Weights of a small mixture-of-experts language model, trained from scratch on English Wikipedia.
Size: 14 layers, width 256, vocabulary 2048, 46.1M parameters.
Experts: 128 experts in each of 12 layers, 32 SwiGLU neurons an expert, 8 picks a token, a softmax router, a shared expert of 64 neurons.
Below are experts of layer 7 (counted from 0) of a mixture-of-experts language model. Rows are named router (the router's row for the expert), gate (a neuron's input weights, with its number), up (a neuron's input weights, with its number) and show model dimensions 128-255. Each number is 200 + 20 x the weight over its row's rms, rounded and kept within 0 to 999.
After each expert's rows: "comes after" lists some tokens at least twice as common just before its tokens as in all text. This comes from a sample of Wikipedia text that the model never trained on. Tokens count by the router's weight.

# expert 42
router,184,213,193,202,184,214,173,191,168,201,214,213,205,189,215,161,224,221,236,191,207,196,184,198,187,187,168,203,231,177,161,163,219,174,164,148,185,169,190,207,192,230,233,183,214,184,184,221,214,237,193,210,181,227,201,193,215,195,209,218,222,160,168,174,191,225,217,220,207,189,185,207,189,225,230,181,207,212,183,177,229,189,198,168,175,178,225,239,220,209,205,220,203,183,183,193,155,223,180,163,215,207,187,216,229,183,233,208,218,177,216,194,230,213,238,193,207,171,214,181,213,203,232,197,196,187,188,206
gate0,193,175,169,204,207,207,202,196,204,181,161,211,168,208,203,212,225,184,175,227,208,179,217,183,183,215,198,234,206,193,222,200,191,211,216,181,218,215,171,220,184,166,204,205,201,182,208,241,226,212,224,202,204,198,208,219,217,176,245,195,228,195,211,245,235,206,188,183,191,216,210,202,218,186,197,217,147,211,229,215,187,230,236,196,215,183,185,182,198,172,204,212,201,188,214,187,187,223,191,225,211,222,265,175,193,165,177,176,189,204,208,196,209,193,164,207,196,225,210,177,185,196,195,207,225,207,190,197
up0,182,205,182,212,206,195,218,235,189,207,168,207,197,222,195,161,210,209,182,194,219,208,202,215,198,208,210,213,207,200,217,202,207,198,205,202,206,197,186,230,174,196,173,173,191,233,202,248,235,217,205,221,195,216,224,234,222,184,190,202,235,180,206,194,204,232,189,248,205,172,212,184,161,192,230,191,176,191,213,208,200,198,210,170,201,179,203,202,178,195,205,203,217,197,169,206,223,210,211,188,249,233,239,161,221,202,180,133,174,197,228,176,196,229,198,190,190,192,174,199,217,187,207,208,225,209,176,202
comes after: " ", " the", " c", "y", " known", " his"

# expert 66
router,217,221,195,223,213,217,239,211,234,182,186,198,182,206,224,203,177,248,188,220,185,201,205,192,185,190,199,212,233,184,280,190,224,198,215,248,197,178,206,223,212,217,231,173,209,179,219,209,205,181,234,225,224,176,218,213,211,204,188,185,201,179,186,219,201,197,174,169,182,195,224,169,199,192,164,215,215,225,172,188,209,192,212,220,180,181,206,190,185,197,201,229,215,178,192,205,197,205,180,206,204,201,191,202,168,182,223,228,169,189,220,189,201,179,189,206,214,195,210,227,212,183,144,185,175,202,219,191
gate0,240,236,199,220,219,207,209,202,176,189,216,210,198,248,171,188,188,185,201,220,209,183,173,215,206,234,242,179,196,224,195,178,165,197,210,224,182,219,188,208,189,159,224,217,179,201,207,206,191,189,240,153,203,154,205,219,190,203,180,232,207,174,197,198,227,181,196,222,236,181,214,184,162,200,184,207,187,178,203,182,184,202,169,196,227,207,187,187,213,233,195,182,207,196,180,221,201,160,193,202,168,169,174,204,188,212,206,185,214,210,185,208,195,214,181,212,220,218,203,183,174,199,195,242,202,189,224,197
up0,177,178,209,188,159,198,177,235,214,221,204,185,220,172,198,166,202,199,218,176,191,209,186,207,198,191,184,221,217,212,177,201,222,167,194,168,207,196,212,208,194,195,189,211,207,180,238,208,186,190,161,204,204,258,206,185,197,189,222,177,181,224,192,179,216,185,192,186,190,211,152,176,229,239,204,220,204,209,230,210,182,192,209,182,225,210,182,189,174,173,208,187,171,192,209,182,170,205,219,172,215,205,214,193,203,227,206,195,215,181,188,180,188,198,185,199,187,174,202,175,237,226,197,179,208,179,165,218
comes after: " the", " |", " a", " and", " /", " to"

# expert 4
router,211,223,203,213,212,229,241,208,234,172,200,226,173,183,218,175,200,228,198,205,199,182,180,200,169,195,208,223,239,175,283,210,222,191,223,247,233,215,216,224,224,179,219,178,211,188,206,214,196,203,215,213,211,196,183,214,215,197,176,203,184,184,202,209,201,177,185,182,204,188,226,166,185,184,151,213,208,225,204,227,211,184,196,178,182,183,179,219,183,185,219,195,203,193,178,212,193,232,180,189,207,215,199,189,195,228,212,220,184,218,200,177,188,188,185,220,176,180,223,215,183,191,135,204,175,225,180,198
gate0,233,223,216,217,193,199,165,211,220,181,183,199,183,160,210,145,203,207,215,168,232,217,178,182,200,200,215,175,199,178,198,232,204,183,182,200,212,235,213,199,198,205,215,189,208,206,207,200,189,227,194,200,223,215,188,165,209,179,174,189,184,207,202,237,203,169,211,211,189,195,211,225,176,190,184,188,201,176,223,211,219,217,208,191,192,193,184,234,182,203,185,184,217,185,194,254,192,217,192,180,186,237,178,200,244,225,222,186,178,175,182,205,176,207,184,208,244,190,242,247,202,186,192,205,177,200,204,207
up0,172,177,194,182,188,199,237,185,170,218,209,192,216,241,184,256,209,186,181,224,173,191,230,223,209,207,189,216,190,201,204,180,205,224,208,201,204,178,178,177,204,199,173,215,196,198,188,190,222,158,211,198,193,166,199,226,174,202,226,212,199,197,213,164,193,231,201,186,213,197,191,193,220,208,200,205,213,212,198,187,185,189,183,206,203,217,210,158,211,194,206,218,203,208,230,159,204,180,198,224,224,182,194,205,151,190,187,200,225,233,205,195,214,202,222,214,159,211,171,152,211,228,218,216,230,191,209,200
comes after: " the", " a", " and", " to", " was", " his"

# expert 72
router,189,211,190,219,226,176,189,172,224,193,213,187,183,199,213,199,187,205,225,204,203,197,243,201,196,207,167,202,222,205,221,186,252,222,167,199,186,192,244,168,201,221,192,188,181,175,188,195,192,229,230,212,181,186,205,216,210,219,197,205,180,200,201,200,191,223,222,186,219,213,185,231,210,194,223,192,196,227,173,188,210,207,198,197,198,202,242,213,180,197,211,192,206,212,202,216,183,178,177,202,212,182,199,202,190,158,228,227,200,168,208,177,233,205,220,187,235,206,172,216,222,175,229,184,191,201,202,186
gate0,208,208,185,174,217,142,190,179,214,193,185,170,204,199,186,219,179,217,142,180,193,208,207,185,204,212,250,206,198,171,219,212,236,199,157,206,203,189,186,192,202,185,168,203,190,193,203,214,178,190,201,248,193,213,188,169,169,200,227,186,187,193,244,197,217,197,187,167,181,241,170,206,226,232,193,206,204,197,193,205,180,230,179,182,206,215,216,226,190,218,223,208,208,216,215,194,191,191,194,212,187,214,177,190,203,165,206,190,211,217,224,168,202,222,193,187,181,184,219,201,162,185,182,229,163,187,214,232
up0,204,197,218,228,177,263,200,211,182,203,226,225,217,201,229,188,224,191,245,225,211,187,189,224,189,199,159,184,192,223,171,188,153,199,234,187,204,205,206,213,189,208,223,202,200,198,198,184,229,203,186,159,208,189,215,226,235,188,182,198,211,213,163,204,176,188,216,234,213,165,215,185,180,174,200,196,186,202,207,205,218,166,225,211,199,189,182,180,217,184,182,195,197,199,183,187,209,203,204,192,210,182,212,197,203,233,195,207,198,188,163,232,183,178,202,206,221,228,180,192,235,204,202,163,245,217,192,170
comes after: " ", "-", " (", " S", " \"", " un"

# expert 10
router,174,230,187,174,213,216,180,190,181,196,218,187,202,213,205,174,188,232,215,178,214,193,182,191,224,190,160,217,210,212,173,193,233,188,163,165,195,191,211,230,184,232,192,185,233,165,186,210,194,210,183,200,203,229,181,224,234,184,189,184,183,171,191,198,201,231,230,230,196,209,173,220,176,192,228,183,208,215,184,184,233,185,210,173,222,173,227,231,189,231,212,175,167,199,178,206,159,214,229,168,222,213,193,181,196,201,226,222,212,189,207,231,243,212,234,172,232,167,226,203,191,161,215,197,175,195,175,180
gate0,198,214,216,242,189,200,183,202,196,219,192,214,208,218,224,199,191,218,197,187,224,230,206,182,192,152,206,221,192,175,200,193,150,208,193,198,167,194,201,197,178,221,240,178,150,177,210,197,192,206,217,199,195,194,185,221,203,195,177,208,199,180,188,207,195,199,178,173,192,185,222,169,194,183,210,211,154,203,224,200,190,156,205,169,201,182,221,215,203,204,179,169,198,204,226,173,199,206,198,214,203,206,218,193,207,196,207,202,224,207,202,200,156,207,215,230,198,216,194,223,214,209,173,158,165,213,170,179
up0,161,213,204,231,188,211,181,203,227,220,196,201,216,228,210,211,192,193,184,149,231,206,205,221,192,152,195,223,183,185,184,205,182,210,176,190,182,208,202,236,178,218,253,162,208,151,186,190,193,191,207,213,204,199,209,220,192,216,209,200,182,182,183,182,183,217,172,178,177,192,208,181,185,196,220,214,163,209,215,183,221,165,243,171,183,195,216,202,185,198,191,168,214,192,213,170,190,207,226,244,229,196,226,193,198,228,213,199,224,205,197,170,202,182,220,204,202,222,208,212,221,158,196,192,173,219,186,164
comes after: " |", ".", " ", "|", ";", " ("

# expert 38
router,169,238,182,153,204,200,200,215,219,169,206,172,170,218,201,226,178,207,215,206,229,199,194,170,209,188,175,212,195,197,171,227,220,203,175,172,223,184,176,212,199,220,165,179,188,185,175,198,179,178,188,195,222,205,197,221,230,177,194,217,188,199,191,204,210,229,212,227,207,200,179,235,185,207,219,180,196,221,175,171,215,147,217,192,211,174,211,198,205,240,212,185,181,191,168,181,184,209,168,200,208,208,199,184,193,227,202,223,229,171,191,229,219,219,212,204,238,191,190,223,177,195,206,190,176,183,205,166
gate0,198,188,202,194,196,188,205,184,192,228,206,197,182,192,192,215,224,194,193,231,218,195,217,190,209,204,207,224,208,190,199,175,183,140,184,217,169,210,180,210,228,191,207,192,195,177,204,218,154,168,191,215,198,202,219,171,174,197,213,178,221,238,197,203,207,210,209,214,177,195,228,228,199,219,207,202,183,175,196,210,230,193,210,170,165,181,207,204,202,167,213,236,247,211,221,246,201,193,179,202,182,202,223,188,192,204,199,179,170,227,189,180,190,188,171,209,208,191,181,213,194,174,180,238,183,195,202,195
up0,227,199,198,206,177,204,217,233,163,194,199,203,171,183,185,204,205,202,190,192,219,213,193,190,195,212,205,230,219,208,180,177,203,198,193,202,171,216,165,204,190,220,178,227,201,170,213,202,182,182,208,213,162,183,177,168,210,226,180,191,172,209,221,206,208,208,239,182,169,194,205,183,204,239,233,190,243,176,223,199,227,204,214,180,178,179,221,168,189,250,200,210,219,194,210,224,196,186,194,206,212,214,209,198,189,204,200,195,197,206,211,195,205,207,180,219,207,171,186,172,195,181,180,223,225,209,207,208
comes after: " |", " 19", " ", ".", "–", "|"

# expert 68
router,177,213,185,164,202,214,186,217,212,188,197,172,188,175,220,182,196,233,216,211,217,164,197,187,213,219,166,213,195,222,164,215,242,208,160,162,214,180,216,199,193,237,169,159,214,189,197,174,198,172,198,184,199,215,208,214,238,207,205,213,170,183,195,224,197,234,211,232,209,189,166,226,195,218,227,217,198,227,185,180,235,190,234,219,228,179,223,218,215,215,238,193,186,180,173,207,165,213,227,180,237,207,217,188,208,217,243,225,174,178,180,200,231,228,224,196,234,178,177,210,216,163,196,191,188,204,198,178
gate0,192,221,198,207,212,199,172,198,237,199,206,209,200,243,168,182,209,226,222,202,241,206,216,162,192,181,230,216,176,197,197,193,217,202,187,234,220,188,205,219,194,202,212,168,174,198,176,190,171,201,185,166,193,186,201,153,199,222,191,168,155,204,229,210,205,210,188,216,199,191,212,204,206,213,185,168,208,185,213,191,198,168,250,176,172,199,198,193,208,204,198,183,199,195,206,234,182,203,217,254,176,166,172,195,201,189,203,175,203,210,215,218,206,220,165,196,236,196,171,209,194,193,179,251,202,184,180,222
up0,223,202,171,223,177,193,223,217,188,185,170,188,208,140,216,214,256,183,234,207,233,205,215,212,225,200,194,207,223,219,183,170,173,191,198,204,180,180,212,205,199,183,191,217,224,214,216,232,219,181,218,226,195,190,169,183,190,215,219,195,215,215,188,175,188,196,153,184,228,204,206,185,194,255,201,211,189,200,166,204,199,195,185,201,182,217,215,191,184,212,192,226,198,197,185,229,257,208,179,146,205,232,198,169,207,188,185,200,177,183,206,172,191,192,219,192,194,186,191,179,189,208,189,194,171,223,210,183
comes after: " |", " (", "|", " ", ":", ","

# expert 62
router,195,222,243,168,213,213,173,197,200,180,180,199,181,200,180,213,216,217,218,185,174,175,217,204,167,202,179,212,164,162,181,214,200,205,181,204,221,171,182,222,198,227,205,190,186,201,171,202,223,224,192,205,188,218,191,218,231,222,204,188,219,194,184,232,235,223,204,166,191,249,216,215,185,199,215,180,220,208,204,184,224,216,243,187,175,224,216,220,173,222,186,198,174,216,199,190,160,181,159,194,215,224,201,194,210,188,238,204,221,178,226,180,212,177,221,224,208,210,205,192,223,221,226,201,240,193,187,234
gate0,203,174,183,214,177,214,163,230,196,119,218,187,165,221,198,211,221,210,202,207,215,200,219,188,192,200,217,211,191,192,208,195,200,217,206,194,189,200,183,191,268,173,196,194,224,207,189,228,225,223,170,204,173,167,162,211,223,185,181,177,225,206,202,209,188,194,170,157,182,168,204,202,204,207,216,194,238,185,219,210,186,162,205,195,202,195,183,217,216,182,200,205,192,216,201,203,202,219,194,225,194,210,218,159,208,195,188,191,217,188,206,198,183,170,234,213,202,211,171,179,203,208,211,240,202,226,191,242
up0,201,178,203,193,183,215,162,211,158,233,199,176,215,190,233,224,211,177,205,189,191,222,219,215,198,205,167,192,199,191,174,231,223,217,192,201,233,209,192,201,222,226,211,206,202,198,201,205,176,215,229,190,207,213,190,167,197,196,226,192,190,198,186,201,210,211,227,232,218,178,168,179,196,171,201,173,218,216,174,185,235,195,208,207,185,238,223,205,208,221,221,194,241,194,213,210,169,231,193,216,211,224,201,237,199,216,167,177,207,218,216,246,221,181,193,224,198,179,220,201,213,201,206,184,198,176,188,155
comes after: "c", "re", "le", "er", "st", "or"